python train.py --d_model=160 --router_score="softmax" --normalize_top_k=true --balance_bias=false --shared_expert_gate=true --init_std_router=0.016 --norm_eps=1e-06 --optimizer="muon_variant" --lr=0.0026 --batch_tokens=65536 --seq_len=1024 --train_tokens=358400000
Below are experts of layer 7 (counted from 0) of a mixture-of-experts language model. Rows are named router (the router's row for the expert), gate (a neuron's input weights, with its number), up (a neuron's input weights, with its number) and show model dimensions 0-159. Each number is 500 + 40 x the weight over its row's rms, rounded and kept within 0 to 999. Numbers have three digits each.
Before each expert's rows: "gets" lists some tokens that make up at least twice as much of what it gets as of all text. This comes from a sample of Wikipedia text that the model never trained on. Tokens count by the router's weight.

# expert 44
gets: " ", " −", " —", " +", " $", " Apps"
router:490447515484432549522477504572552528471512498488479453438515500461572455510560481497560510533473445507531465543488537470509492500495397522475526476546509481514451544546555517490478499492543473468447517512510501473480562484434497542524481573475484453514507618444429539536439510549587508465475487529487434458549525557456484510527503489569478526526480518513495541485582487509470512492506433509458428580519511457494491529509523467473403600489501549495449503441439396543528517504461504
gate2:472532500501509563485548499485481591531439420525498491522493430524468525462472497484481545433471392523477550554562405481471559501527497495566497522490536474488509376506517524430511433492524496487500552465498497476480528457483453547494458493499481517584478503534493505584501559496479540469460515497500610511501480528478500503504500404525522482471502504500464452487500453488476505490498423461490493529571491480526530490532495523499504570427509514489526500500410500541524496622532384
up2:491447562553512466510494448498489487458500504437543501506456488469505553612543504494557535502469552494540488485507462500484469500499562517456519498459488537453434634537515483485487558500498540495493505540600513524518489533608502491487602473496506600504531463516498479476562507500560468489519439523477475487492511515469442507486491532508507506488484493500512501515524470544489452587556488503504530453500446461464532525509513495477482528544450389584399424479529452516499561407482544
gate3:582459514523521536512424496520472565546461418497508522414487435499444474465414411543493511443472478470482503529490526504589553500472529492519492442539504480499409502498531499508505500479459469444501479402528501534504498539583502496479487507488441543407492503439514583506493444486462461496547581505502572483525485446497513519531501496460513525565533503459583593537494492545505537496483528518520598505482572575495522474488482508506484454501459455505548547492501488523430501490431501
up3:499577504547512481475552509501526492465511581501527514597519499483518456534646531463462500514504518583505517504541457470494474426512499513434481519458483493469522499545487498516492512490499584523491598489471496479498476489418470498516449492447539456577523436583496456492488583499501534475529423548474457485497483569504496489517519511494495408479521544537502435479499506494411570509484486456505436508409446481494428502527581523490545498497513501498453434506513504439498511503595501
gate4:502599500503529446520559521527530602492487477605443433500627508516531500524551542470531510476570530498492488533476499548433492512371468476515463491478510542497517497580547483472508550452536498509526476509520459486464484490493434549497477510474549508496471603496508515553445515451503515491494514535507499474502530515499500496527516499493531510548446469547503557502498495549449504465488517492482463416474524508466504382548496541604565499533490468496471484502494491584516503485583424
up4:562479479505479559456500493491495455468488502456564544483385467467502464503462444511517544469463497493384573451508536513589536545514498518491522462516579504502449515492466509518518455479469626404444481462520497516543599498552492485510561505635405506499515412493430535436499486488509553493438454503466519492486531496503510484515496513486480509486456527479538517517503521480612497556502474498515561457501518520543464497511531491494486498500488541512564529525533507499446493461471496
gate5:539474512456544464519512499413444497520503475419507524458499484511505497500438465453503501498508457500468437511459505510484503531571483556522525545473499496499499492505524531474526477494471501516467534510532575519501563540451440501499484507493483585446488509483488500497354513494490557446610529538487488496503511543521523522404498533543670534516448429506471518450513540502528488583560509479585485444502524527494464483487480532503602467557505480564513527571447499533486491507551493
up5:495523477489521501504501492489474478512504497535500511549522484445506486502497432508486507525500541517540451514361520567508503477507520447487498489496477391524482415498523545499499512485496480588375477545508590549409481505618401523455499426484468515505476503605540556474519500500590483463511485434505513493409515589451564493461519485482517521490468483459529499491521514532475554482523504511545499453513531414542463513533459499476504498468453503569508512516500484500429493522500512
gate6:499469496491489520570482492578499496496533561552452501502492554509464494441476513528477490503473522497415489576496552512500491500506493544490507440461493471448496496484509520422442481534511559528625558532472567486498520488488570499397403472478507525488488528500581530445438537508495444587564514526524503467468410484511489541538505492532500511508522478448494490580504498496549459502469575501559436501525570530423470499436479475478450482491542536531531493512522576586500430508543531
up6:513497502450499512502527495495501495493509446491571542443504498488439585528568514499465529511477503465514505432528451410591498502500513517539538504507528467544500495441448487502518464534507503563518433511553497515442458573460496499539516473478574478536583481428431401506526484472551515506466483531495456556473603521458560492457514492515527501500498499494498544502508502503592492516494410572496508471361453497603526420496509501573502524527479478592487498523518462488498467503489503
gate7:563539529413468490551479495458497467503515507460467492560436462558563545498494504475498469519494537501469533549497476515575490552499545449574497493467597503541561511419483414521469471506540441478594545477536496496540517488476457516471485503510560419438479518477483518510511491442516520477479505470467446504565467486449450502518466501515425495537500587496500393493469504533559499490506510620550525506603505588509484492509513493484509500433537498421479450496488500511477519431496530
up7:500506479519510541521489471469560455544548509491637485512513466509435505510568501530490525499433499495500505496531552578565515528500538495433496502504494448537486502402469534461449507621476479475500450566466480506497544531502554452513488546622518519479445498544507468642513484503506499482493510499499518496564472470503475545500557509387468451501512474489531511489473549561487504440494509504494529452467499470536451527529594471509502523460462471456532544525537555493500572519482438
gate8:500574493484498483492438460461458514498633507464481436509471498490502510523475497573459433497524459466504497499442476455505481499573464514502420512509480511551499413468610511431507495516474478489507483502492496526555464498489610492501498461476572568465534481459540429481489416491578502429508489476498537562443515570541558500510446531509515526482485514502497515381443481511526431580495467499474452535412510499491501539523488519468496456427502544544531483556497499542506539507517514
up8:494510460461506539503503505503494512501409501503505522542564479505500477504595497485499452500531471507503511468484514605487491507511482484572524500533555426450471488490494470565475490541613574539505529480521503445475622506502502482491460508530452443496383497524496516520515510503486500542497502513484493471611512493485451497494518436505501426476588529493453456527587459462516529454470580388520512526515488580505500447437558490524499508550438518534491500515473521498478479483499610
gate9:500543539482543531499510466460535489543428471478558507505488529520504447455500510492432436503561514473533477568495541488469499506600390514493544497476500508556587568451439483495501506499455500504443502562475540447450493563496581549429510506495516508472538511532451527496485499563513530501524481489500515464560383460481512497459469465585532511520543476481433523523498486599477491497412579501460498500547510532501502526580536499472519555484529431418502447440489560466502529463515500
up9:518529501473537497541494496499521473560505506533525508517510508511519452479537556435506435513546506469491497498469530399453502572612503500481559499459501521518511498449454468485493521490488515494486463555504508424469531534465572519355417466503468500503486582553488611529506489522486496552526497500534506500545487447457450528391466486567494546453535449489445502534475412588575526488490534491471482553540493536542496467550439503464481503511507481496493418410501511483518472486499532
gate10:453504475443507501539484497506502512547474529501502492560501482482533525556501432518626495492431639441517480476430511462503391481565573506499525526491498496506535471486500495483520493598498563508497505485495490494494524467499459504514513511537493475499514517533515491517534510530495501501500504503496496427478537561463502482497495391403501454500470500490470405479478517586527521522486594516500452485634478515538474501499540545522519531608442506510552504502390502475492464482492472
up10:516565492500502512475511403457425485499543534447513479461498427490525502504506507548485475471492473535481480441504511521462516538467514473538448483551502524502425578515489600518525514432541447495499498496488547481505511495446564449500508595498414540489545371493469500487428509505489546474555500507544540523445470517515518471494527563646504605507490526583522580465514487461518519465514543424449501504446567494474512452454523488503514456505446471485497468522522488500477495463531496
gate11:496527492483482495504617456479486501487481487408473502451504489526517529487518550492527534566430503499509480493497564456482573532455441516615500504549515499488488432468549499438378500512498492497544529459498438483442500483436429499488517515451501467497480466450576534540501398498423514545536502494505471427551485509494526482511522479525569481496485438507463523497540500580577496543420430516555494472504503487475542421518504506508510423476502498491540488486524484596518443470523553
up11:465552507490465569467480548507500510529544494556486491519497515480536474606467408539500446497520565500474490500514463625535462496513489443500553450478565503481415503498503526523581508519444505543410490504489549521537499462612481515515452490527498523498489556586493492483461509520496486516491476543535499504460542536534484495466498492494468522466500498525538532562518592386517474530499521504439501582480518510507512494499498464513505518554420471527526434528550439478400487521461402
gate12:494525418531501470523510471437428498443497518470523468492381498575475503544517524483493515527485474536482514480497452504458541492522542493516515507506466501513564490538481444520572557494515504501493486488503516484496419514518581512502419451443520497571463582463429390478345510472478502501501519448532510529549568477453537450558494549475495476536508484532504522498484571500511467524481534472501481496563501457501511490467488475547371473492547490507422527484563491505587496498545506
up12:497486478506508450564519573522500445481456456456554550500417496491500532514527555432447512488493444543462503513499519422504518529536501508500526498515470516489502499448476406490496496475512501559523511493523448472481420515469557541490504463486516560541477628482448514367470466421496504621529508524507496518537527555470591542509486457471437475493501506520528599504501501522538479458441552466500409499536440494502589514478501489487479421514443520469482514465508525508529499509540542
gate13:500530544453474460499541472427434494543494458553477541479491491520494538454373472519468519556500443501469508482532495499476482449478578439521518482500523511432467460515564501520520557510358501478488451473618526497494485445447507493474505430509422523539586497542500504490478515510491510500524497526539564518566469530491552480541497505494498528564451613550549542535520527482479565516515477494556455496564517501462409460497530508468464442466525497489418492504554473526500519480496524
up13:531516493473514536531483555473529475501516530435522496500560633475466411552506518500499477495491558521614502518508507531544452514516520538507548519477456425539523521537433495509501443517523525511518498572433496518503478486501569407610505502517546523446521521467531470494511465496502501539512500503449441443444495608502528533493548508461515487412547464452523458501501494501552539523480457553449502484411489499532518551442527501550543513514412523521552502521531546484468461495595477
gate14:566508535499499496504510506512404524514503468469500519496499511514502527546544503411545543528573518515506485583404508501500501508504527482507493565476457518518510428496438433411501480429491464485600544510484407538512504486495476501501508556508507557487573512448544523475500477501540553501510531509503508455503488483527501473632478444500494496428494522584442510492486427551492590433506535363498503523508542549493535429468541514540477462496528509510489487485507490551540514550524434
up14:514537494564439498488483595503480510433500530482509544491439532496516501554556530475506418501517423473519476614487557433507502501474540366476471508496395504527477505494492415476466451441533429492508516495485477575535435502466502514496477549521512543506543538463497500458512581536498495605496559513503504569506484470501548497504490460468494528484532496502508502461418486547576575500543498411425499516467520523459540467440493503534501457514557520521490505501529465521472427493505517
gate15:511527494438497505558517449480472502499487460515509507470487548502458458505500505485440510571439476456491557495503561450450518492497504518472584492482531503504501489495518479440405526496502519486538540476477500537550611515532504504483481455498489477500525518505515511467450528509505491395463406434532505535504480517493500508585467461478554516490521453507342514499482498449518463498509377487429530508520502422525532482474471521530481500527401498548474518497459499416504640496460500
up15:557548503567465505495488480665536418426498510508489443495474506486505500519498499485559505460478449513493488510519486494500492489499543511516527528469497452536466531546442500505531549529561486505566558505425513452534547453523503522471524532511533500453439496503486544579550517513488505517486495499544599545449477493509475457482527497539437494419537493453477529475476491560523472439510512429495483430520454641480581511521530479408499484516502510532519478524466439560488533567504421

# expert 17
gets: " ", "–", ":", "-", "×", "/"
router:475492502547481544546401598515511530510468504518472473455580490490479448494569491442541452513469408418593564505487520532503496487493427502508483427513513454505440416449507497449578484516499492463514499502452553532496487399477513507536452447560512489485505560519510598488509500537585487437482511468504472544406516498465553543420511494436505459492491453474510536484504489487565509539481448505494547504526449489497491537478480567468456429494504502514465533516471484517565498492501440
gate2:557506504514508500467476507495570522520606472500539494501442462523369517420533501571512533524423515468461536538459603604578524549464485485562463490375427496496442494504503495502428421463445539501488571522550544488496494501521490523482506502482439518492496533515515504562482523438553558502514454496469522466505478487527542505487493490492397503536453465424496552565457525478449499496496490521560566502485504525535508513489508446464525490435501492524520549508499497492516499500494447
up2:494485510503476471488477487432545496570559393503478618473472464583474570486479552540578521513415436506506618574501565522487493500504522501520487423485476500469502469585490488442449446524455513507565551455533501519503499489518509558507505497512489499462488495548523451542484494463502514552499499511529493445486492463475569517541499480500377502498486506440460504553490534501491573477457487525563487498530472499509498437468529466410442455492523450500465476492559472570512498499424503
gate3:437612497503485531495404478488482503469496574478511509482486471505458534462499500484501529453496504541461471506368505463417506491532473506445453515532444512537490467561465454535560490517571501500502547439491563558489517485465419498492512484500527487504538627475515467394488514470478493502482496586574493530488413503482501519442525415498500497564531518496470497557560496491585483505505516506497500497541453439503478545447469507491506480498465451518466508538501483519474390524570503
up3:417520493503456504532440493509521504417504523509490479498500470494501504466500496530522528464475531526485517546387470406428463539502499497482463487556443493487540526501491490500572484544493528506547534472512527585427503469484473456474499499490552516530512681477481351505479616501489484499486538499539458502440478443445500550450506490499433583515501435500453442532491518508595487513485500490477490462460445480517498502505469520491483500515450458508487499497487505505500447503494581
gate4:554507510527502543459537646580481594521486509576423493486519494527528500499517553545493390437488491489503508509504619501489560497492505464511503499548486481462495525470507485445552508437431511518404498502532480550508523507497485462497414490511501496542502488490517452487465439513458392497616495480464515525496528502515454480540512497487500513529523485444465449470499551513462530498543516527581499511508548492473486416539486497500502489487533577575543398499496477500516492449509512
up4:510527508536492591406503613561591484503523499499523492450537499488500429461544495514459491503533503500495486521502462455438620496450515476554616470564468488489493530502503527416578481493509513514456584505493493529543465452498492489502488501494481517511506513470523513415453532494483489523557467443489467516538472576505494492487431499499529482611474554546471436493511545406502513466500498492495504533460493449502450503455565463513484499476504532649505497488476504484464516498520501
gate5:502473494502389494467467517506505536494486495505545555506492447503484520546573558480461523507500498524464558498564504496473520499512523540493540505510475468509434477471475469418486502504518518456491490420486550488513566476543485511418552467519501511439479498596492500463484486514493389500503559505600496524495571510646488494482502477619507520515456498503499399578489487508533478513499471507506517444584489547466464491498500510460496505484532591496432468455609460466507527501522482
up5:495456472472431488481497448527449459434454582496559523469498494537519526585579516419474471534503481473485519534495526520548489506502503523465529489528471502491500528536493473457573471533492491463489378492459509547553522507533492569560412530561526581555517504564500497441485499503507484595523507480507502480527475547531507486518461618525487531585525562476535515457518556505493502495525483496470518500518498571502498501539545511480440503475532499496461522478573353489536561573483504
gate6:464492471507505372520474570485512433526504528498495466483589440494491550514500659491512476515548496465515470423484448484509507509498483439500507485489476501512523496411569506529492476507591481491425456501513394485527490456495509531496489500505530560436496538486515530464490499480584560506524527505512498507518488514569488434477472451504489489592502512623437484439516524512531500470500490508507499460579528524413505504530476505529451607477516498477499525517469458506567478489498500
up6:559480587575518523486438521574500607464494525496512500504499480504509458452522473524504579475543522499482483519565516467515490508501527485507450594581500476452455499500501506489441557483475497421478492467556522557491534447410429538499541529450471473620494440571438500505499520538517542552503425488477487488491508509435497520516464491558382496492514513485479493578505504515496490485479501513449534571477465527513558501575502435508511516523493532439577540461457493438471506536500515
gate7:563523504546488507591534496519488403500499500503542518428502506499546530519512462519557502500517482499482495496504493549523462470507469461463444513452535484498511537519531491424426463487495532514406454471541501544524499495490534511477471480511516587461464631496506537515499486597501503523549453521479514570494520453492473513497404541578567509498503520499517457487498516573500409505517417515495435508460453463521495500538517523484510521489496491387417529516488444509368426475494506
up7:521456549513542472531493484499468501493499509477498506510491511490595501501637565498559533469466500498519464498535497560510503481474531522529514498545493507439492523541483496528492439521427471494443509567552530513506491487427479503543490490468504535583518502401535505566503515570500517526501512467466603518487565518428458499517508501514546504504478488467516630525465492409426398512512536529521483463466468462467591571506521505407558518526484508545490451497475451489526478498525415
gate8:556427481521514586494526570554443478501500532559540463511503450506572499536512472580473450443508522496499513503481495562514464487442479515421497517482566525548440480477495479489503470467522462503535473546491525514486529538446505491506507443535500510521507513509464541489490495475555516510510497506517495474460466506413628504603519552606492532463471594460514471395476474495476525500509515343512514451494612490499506504519556423514437502520484494513515489517516500524516500485525461
up8:491485425501508444550560498522477514501512532538562464519546568451561459609534436472547506517456536505560535504405496529476477476474506544437505486478502522513496518489506499514562496496552489494533504509514499508517516500453513505512499510510535561531471524530476569504496513445494498417475499565455500498550520506484589485578549547497550477499513524513444531415468494523433595499462490363490571500488477481532502499479519440482497548542608499470440516440499569533474531462531415
gate9:455501573549537548442443503509537373525460490495516453555514495447501515515500541523493498486537509486485445510501482501479473551497474499489514490481537504458498476509485508551495488566524502568510469494428600489408503510477509502590522460502458492445498476544493551570513472491471520475503526475542441383484537559425413491484466488518523499518498498503493531544566549500392537497440505510463492505457506499423499514514536543452438549467456573495550475498466498611452479577520475
up9:498501521523533497498500415530534534539501516551496504528513500500472528573454381449494472473575506530533475548519498457502512498480517476554594492416544495503502565407451491450473558499483562531437412492536528497465517536501524517521546439479499505480450489500500435511414479500497483473584506493557429490483523545458543537524517475493487565554511466505525380498596539478368516489467498493498457496496542460503472502526500624501495487501490508527517500486468503544518468473523481
gate10:485485451469514495520482489485510614596493461492499499468516505455514506486497501524469497468506416481527499549470445553486526495507551515482513493461533534543639505493468495485482535523493507492471555507493527515450496513453551503465479512532460499470489492480504498624557467489500417501498513493447566535469482499443509513521501564523557578499568508468485452437501443452521509358476463613520527505483504477558534488567469462474501473515507481479516514466516583548585453529503585
up10:475534515492514506543494460500496490552480545497486469561535452455527518536458447562472500540470455500495490478510494505471518474462540487453425526503562499510540532578538483509556525520467464493576552534486565493480522560485612478394502499585447497588473489442502488487538508438508449499521540457544454488408431507468507540563504542498478558553492532493509438497498488527567412525501480504510468503470516560468531492546609513547514476495559539410505512490497465498599543469502532
gate11:543474464499500505524500467583506485527499551523504496494492492500514505481539443476565476500500510489459581511486523559454541500481496467486552489505540471486400632488484515514518458538491449537431575425525550472480513532580506562508499505489518489640500495508493510481539518523528477499533475477505431521484448462506501523476514517548557522342575457470472507496542493498463474491480507454507500412442562507526500531579464589534438552437482469518506503501434492499507501488466534
up11:413493512475492574493523485595423472465538548583479433498434383473549493523505505494542476451550500505460509523506456485473503494565457516512498533513456496434496487500504501480512515501512514603600615475569448504431559533508517500510493438612501488520507509477487437606485501472476489526503500433474520520445549427503493495450515518532555503503512507457456484517570513539491447507473493512485479473456431534471477506510474504477462501491588500462566511484497494512494568473496504
gate12:467537420522500455466518496439511439516503524480491501491440525491527455485526541520417531452444499493507506490449426541468581531495499504404499460497492529527478471528523497515472383431522507503493522517452498461482509435500497575502491562506500522488465501530484528607506544473495510403469498430493565515450405410456535473489539490502495538389546439487501569467478525563500536519416498511424527481544434499577512603494497498495442487506502503500512505488495507488530520501498499
up12:473492525494528481509523509514512605512557469548501530521529495493465526531506493503551499501525509597500485553569537520457472528449585536518501562517503505454606501449505576506495480525485498484562419457504458507514435493463495461568489496516500530547502456497515488469464472482515495503486565547513478476555584506544535540521487517507553500595502561550489502515483484453478496486608416555545472546504519462520490363474531502496566501482419465525502514509571565548475497503411532
gate13:475478502501498508507566461434489455533581432503515524506553518500493490578500514481547558487520502501433511493423500501511517596493472520492564523501535481505498495482500512522510472644469548532465377507538511453491542478472511471518497472473488499507454493571473465488502381486551562500553509468516530506531477500499555476546560416499541519547555533502468511476537457465485493498498480517523500503563640517452567508504513507465506535541473526539486444487460563527478465455393487
up13:561522503482490498397481567552501486508484510502503442472489492508511494498417497503453468500534509431538509500565512474492522432500528500523453506447502520484511570529500429456399490410487440456511536483364501504520424518486505500506503522514490490457522498393504511525483604503446401490456509467492493477492468453520447514500451509509500503449521406494498454517411543529570483505514454495471446543488430441497479508491492509506504432501517471401546512533518484475489525564553540
gate14:478520473482527503510489493595510536533472413520547542499493451511443530535489556446463521441511531438496493472476507549480564585509508574544491431458416480508485514505504554471517499475503459501487497534551439596466408496451522488561455374442507499524476464538507472488538463542534522484447489593500493549494522499457463521491479583471467478509477455479503451497522563434514471491519499508498494424447499516511577466503533477549507449491560574562515505562516527539509454544479440
up14:394521497599475469525513548522513527504494554502493416444536477466450514458510518493510450498449500507607491433462538538496524436488499559423507498495492549468513505536570494501493455494531513530487511471489494503479425499506529479489434474503518517531444480550475488496499528463497524528542542457598438516479557503650484514501487525490504500540500467528518498501422544474386540452464486489494432445509497455519493534452512550473534495529517572480503454531441499438399468448504531
gate15:554538447476548513502454493522507468512472476502500498527525465593505495510513505460453518510502517438426579551463500625518485500506521536500506501557520509485454497504416529472496425560401529500501574499508494506476553486465464470582495559515492550460557489516504540516503524467454479494502500500604569492493498504447549465529567505516469485501519493536521543642475483410461495511510417450511465490534544538496513492477502557554478505448558501475515523481586491543473494520466595
up15:511510507484543577501438524515475437506510486450482493594522519518523496552460514503511513537449502425462541492502489566534465478498518508524510496566486501482485478474483510502444492564355501456586545520460480548428600412430556450516472555510518471484494490506566529492591472472518502495460505513586545485511466516486518507512528496505463500461491494524509558500437463489481507478513418382465508455579517556493607500488525490519497433498521506453497518420521486555524482516491500

# expert 1
gets: "201", " ", "200", "202", "199", "198"
router:424444600477505579509429575507533545567440482527419428480582453506539514477528494496551504502549480506553513491531470558528521371531474520536491455559546510507487532450576513492562564536538468507513513523497521451473574492507548507509471541441513534481524513470427534513504491573478373500527497477447508532493537508497510452468494571462502522462493429470475489428501465477511488520475575478539469453498497504506529541496507465499473456493506546499464518521586555525545511495478515
gate2:563412497498451549471501544598548491516478490465502503543488499520490524375503491546506500585525503489485500488585507548482478425502487489526508469485516501539492479453493502455448524544415559528500506475521571421503544472520459444501525527480499451494512479509500570524467522507490481493497532500569494450544469502509451524471500534496629453474467541500472431522427477478533473512469545469613527512502558557502573537446510420514549490515487483530584420449477480533548522495517486
up2:545519466484532520485539539504584490530540475546487548550522482500509503457480496407475496578530476517497500488473588524509465499501520515502634520543509522492499498503487495476446435503503486497477571444469422505504500512501411441508505531511520501488513501521501468508436505497555506527573484512479450500599439509507517537523506462506486608538517486510494400486500473500554477502558510501502497500462625469500382507378498513498462516523485465513576538542576469555458479494536516
gate3:450473551464415478428476519481523551516468552440461559486546506519464467485539503526547531495533499566426524467533513476570551380465496477494562449465609514496425527482497499505518444496503505426480414478534495504514502566466486469592494500501474436480497496456495474472418500534506482513482512559552474470516498593488423540542433472504512537566543478504495479468505474466482492498446538489479451540491485434499555501461501497529438526487545397461541436486499540479508473499455504
up3:509421487507540499502527501463507532431548471504487501459493507508605489516512490507496470472525446567496450526517463502567388580489389460496507506607539489458470502578450514502428453501509477495472555488476406509474513445503482404456496495493490503477490520501547451524563504532532475502512428464446547505528517580532447535465577500410484504487462489533488517493505497410571490454556524485516503504495542533478519483506509545510488443471513595470548522518561470484503500491561462
gate4:523472533497441468414506456501499532469481463503607550476502441469435500556461496463454506523554492430471501517503499526483530469490514498474446494435500506521492502450473530496507493491637488389452504473506496510500455454456503439515434549506499514472395533491482529494499571443481482502489526525485499572501514477501566369522426520508431535520517498499459474525527483485496517478474481485501518522478500502533478554514507483596503451532520496523449510336537508445466501483481498
up4:488558497516531542511505534523552445564550475498498461509503495499615498439490488499502500527465501498423495495528506443464506530515519521500500487538427486534510536505509413506499493447398598566545457466496512445506501504515409508472591509506508488525559509509557471521519463497561504499501465506542498453474455499508462606491502405529602510472452505505581472498502516494488446574492563507512364494493520492498483481513477474446555508436540511447565490517435529545452471499516520
gate5:402521534505501449528496497396452549466559504497528480509509483488479517495545460443547550532542557507451478470497489506475519463503468499496504535483530472514499496459496467482465503541464494477500481534465635486505536514496545581502512497525512497603503508524528563481510511503552477491534473556512505488493455618470514559550510490586511493490482492468513465406547502537403516494467456549472452506539477482499534534554495559481554497521488547659523522542447510544494488600475507
up5:397486582456474487521517553486475476457499506489526412498426492502479477438499484450571536511502525488480497494486487573441501506502513488442558524532494500489503525459434584495485539480433459426474450500519510462549510473539542485559497537504402494479514498587489491523494491459495479490570576500502473443481488516491500553556483489504458478517569498498500463428564516499419493500585444514518499444552499308522555545522500516499521548492506498532547527494501500539519511519497491
gate6:584636493547495500473502496496503405543505517481432488515493521520580496512478500508485441502562490472491505467509526495494480506503554443520488430498530520483497446498526520505554508497486493452485442543502636564469465474505429568501501498486451513568507517477493499483526490530464504509503541494481495528378456513530440413535544502526508452426478483490516537560455477507538488426459493507491494549513499634490555544546576497512492447479545501502458468533426434484490456500495527
up6:465458505504428483521499502462463529387527469470514525464500476501512549469572500506516532488483497564452478489499497553499530545493491535461543502498437483561470510523513484451465449499495553585534519500493435473386478535454507492510506524528499504455439447500500500515535532453498496461522443576486550499596508465479595568465465502446424498575512586501479499479536533569442511559514515498480500398466425449504400499458450486469516595557445521510497488486544488478504509505490485
gate7:530562530550539486502449529532428503489468428453512513493499561493496554539527541457479452465550502462493493481481429509470502499511496492495468451568487524516480474501472501517618499482502531542423530508499509529507533493530517540473602511511487337483523482532566521538506518470495536500479482488502488460473482543454474530548451515494523394508523499474480604571489550480467476433410494508513504488519525553498497521458477584501505504501500484481552485500393513550628474497503538
up7:500503492514454493513478499483510483518522488497533465336502509603533548463486523472568513452466505498535501471500482511501517523518503495494477526514485523535413516509537472505484536471492528573519488500572536481462497356514501560440464494513488478522463500508490483659520607501528501512505475456488515454518507594492501521526500500504496497517500516497520515495470487536493498531492391523484479481489503488493467605481529502475445569531483556524415434494395522426477499479492529
gate8:465538502555501459598579458510500535505462484512505492513456524448492599512474535503541479513583517474516427547511449517562496525496504433434526487553547473542453545484497479522505499479504509534424504490478478420495458541561497523545501513467509469505473536531493549424514488508488526522406486490493429491510515534482424489548524537412448565483603524504443522409500542468504483450573487449502481531434481485517500580565573508477469481515523495492472557455533575510500523468477441
up8:519547549453501505454471463466504516556471503452436483497527450507548497550529617475515502487459476501520586465503549512459558514472516504490580485541499511511511426527501479542520441529508465524499462520519510562434498494503502496491485462488499494515534502467502454455549523488448500524562533543431506498538497513444618586422529506539547493535468488523522555507374547474482543446516357532483508518500500525477451418484574501487504437452518530553528519571501482463450521468499502
gate9:494493499519495462509495479502452490447574581504468494536434487566485504411504478505604502533481448576431461520486512504526546438474488462509520513501546464522470548423468445499443472562494474479543429451548429474477646565490491507538442531497458500507498482498426512557548548528506496466504479533571517493468506499418433521539526515526487521513449447427459565496498450517508490437513499514573462432521498460557495538505417463507506497474495517502485506485479457560461494494479545
up9:499529514636501508459522504463515510532484500502489479498513516528578506562467584503462457413569484499460485485499498509544498622487496469427519474549497471556489538497496516501562493458465522497359484533533474470492419544502472504440512530493461498498470535474468531463549505499514525500492387511499481546464549492533542531502486507479480559544552539451466496481492466492515456522447502375501524490497564500483509493501491576491508485546560477439504495495517576517519543385511470
gate10:472517466510539446543417511497446492492468485512471502488514547476521498481522444472470528521454544509525524508508417509525458499524505452496595546490509530548478515514535481606458464549505493575434503562490553498552517492492510462493491500523514462482464411451466396536606591536508528537466498469462473521464516488487638503490573532508507468514532521505503506580477487545546548515477495465362503467578505519500492490517477538419513537508515525501522497466448491477561465509500549
up10:454470457494514478512445487498471498503507417491492495480504559501537507464513438418516537513490557565522515499495490523570474570498442464494511452497512447694500520500486473559450465500514480518497514560492529484505525590475446451445506450485500491499504438534533443535550508534451549453483417457502534560515519468457509403492573549482512512556462529513552452495500495531539587553499461450397491468528513502500487507489446518495501541543454556491532500490452470465501500540537520
gate11:496499467488496559500503461530499428427513459429503494461506580502466562493491512478506510495434558430465477557503500507500508501486548495482499458523435523502503501430562477521517440478521455495504503494501501501516481450501524510459503499498428524468426551538493501535468420503453485517464502501527580598515556494511512477504509497499491500491506435564456618511513500557454503469520628545459546540474465471500544549509543476498440475395480500485493476594483487472615556598509508
up11:449490484494498549540494450516493460451516507490510485445497561488498565505498532427493469501468539418445546530494527498519503487500666491474492477510374571527488496428531501511556461500549495490506489506502507501535483484513599550472503513526466584462447534512485490506479441517464439497480535493520485503529569506516510458497502503526495500436500415540489504536514491551494550449492544549430501501473488470503538570502539495467442491344452510497506490565489486423505504585504537
gate12:501601568495514579503508540522373489499498507498500502537456518470535485349514494543493481486497492502576486470450508541485555465482516515578479478509487524433530492524425500507503464417564524534464580438518446495542499468551486497504502501499441494590474493527535470512526492448480455529457522504529502489496430488502508592539503492463536519491511487497562514523498502445498509522512598517463435424500551546509569413474521499501508521500474487485499466465500496506569498505516384
up12:544525522504553532524508552482416486478494498534523525475497474535527520407513453539498547469516495453509497412511448511442560510498480531525549520500491529395501430521408498547564435505551541477463490442495566431493466560486453418469505499544565558567488498495483473530497483483557470479593510541489478571556529449589405502523470489509484538415492552557481527480492492423474506535537512506512489512544487481492502481475511506516517504549499532462555508506452459477508415420494462
gate13:522498487531494491483536545486498505529505537578490491507550568602491490574514461567518511506550515476507506436443498504502473517512453573514556503519490604442499581543515549529493515469519506468476493536517492491549502507468490517464507490524558517512502509419510551491488504467478501497498453463416502495512487551459537485460487513511515565533484400499507592383419477491492456402532469493567529447503353484436479587478532492525542483469491526459433493475439487483499508501508509
up13:501492508498494491489480586498409513503458492523562545554495501554496529437500485504494561473498584502501538493549440506431465607501493475541451513476605473458514500499503526433478483512525503433485514619502511510525585509454490413513499498530538410443503526584500514524509511511550466478477463507451477478496518533472468413538489507578496501547475452492494566448473470403461493454531522536531506495452535554497466460501495529550494557457457607483501436517501500466459493512492490
gate14:495500462511481529436520524548610511515564462539463515505503510484523476470574556512542445515508478494473487416485518474496382490471477476391572521503539475449500493433437506449426498526435509467515520498423423493522483475465496469457462510449497466488457465506487520491432423529414526593499503482533494513486500539466506481536496569501561521503528575452477498563495504486506491519504575431415547554559548503501497548497503531519467563544535488455521493497473504487530487477486412
up14:538519410466593476525478475519479475484470506568535505453489490515514499494431551563497471507560507499548503546500500517530495547510526408552495499552501498616496473607528498520530547421503473517477453506506596537472493522497497497529495436554506528516551499481477500477499493484559501433501505479502492519548571488514444482476465428560519555472479503573524447470484579500512540504485362552503470478522508424500410450508539423497539479485471488543426486489542526494475484558493506
gate15:500519468488458477505465489482500491537452512500409496452515522464562496500523536504538509525458551552500552485497422452500486505473504466524557502545428497493482493454548548523469488527501510501427504474504432500595417596484560442487515487502395499496502498499465366499562507438442467525535474527482466520470454449459499480541492481549501497526535498460466493444496494492454509518474506469453499499503485375498464521523453454488482414522581420479518387459515485490500463504580499
up15:507431562574550491511504483496528504530454496491545629511499497452461557554494444433434443497519483393491506503529514438519532527518542459489473429412530497504552484557486430446493487446448556497588483467450512496471493408533504499529554496532567567499493459501508549483477542503488505512495509440426492520490560500521484505475497529460495535461412464504520388467500496514530483497565534499500441482511507592475503555479498564476519479486507500500459490495401458495484511491475502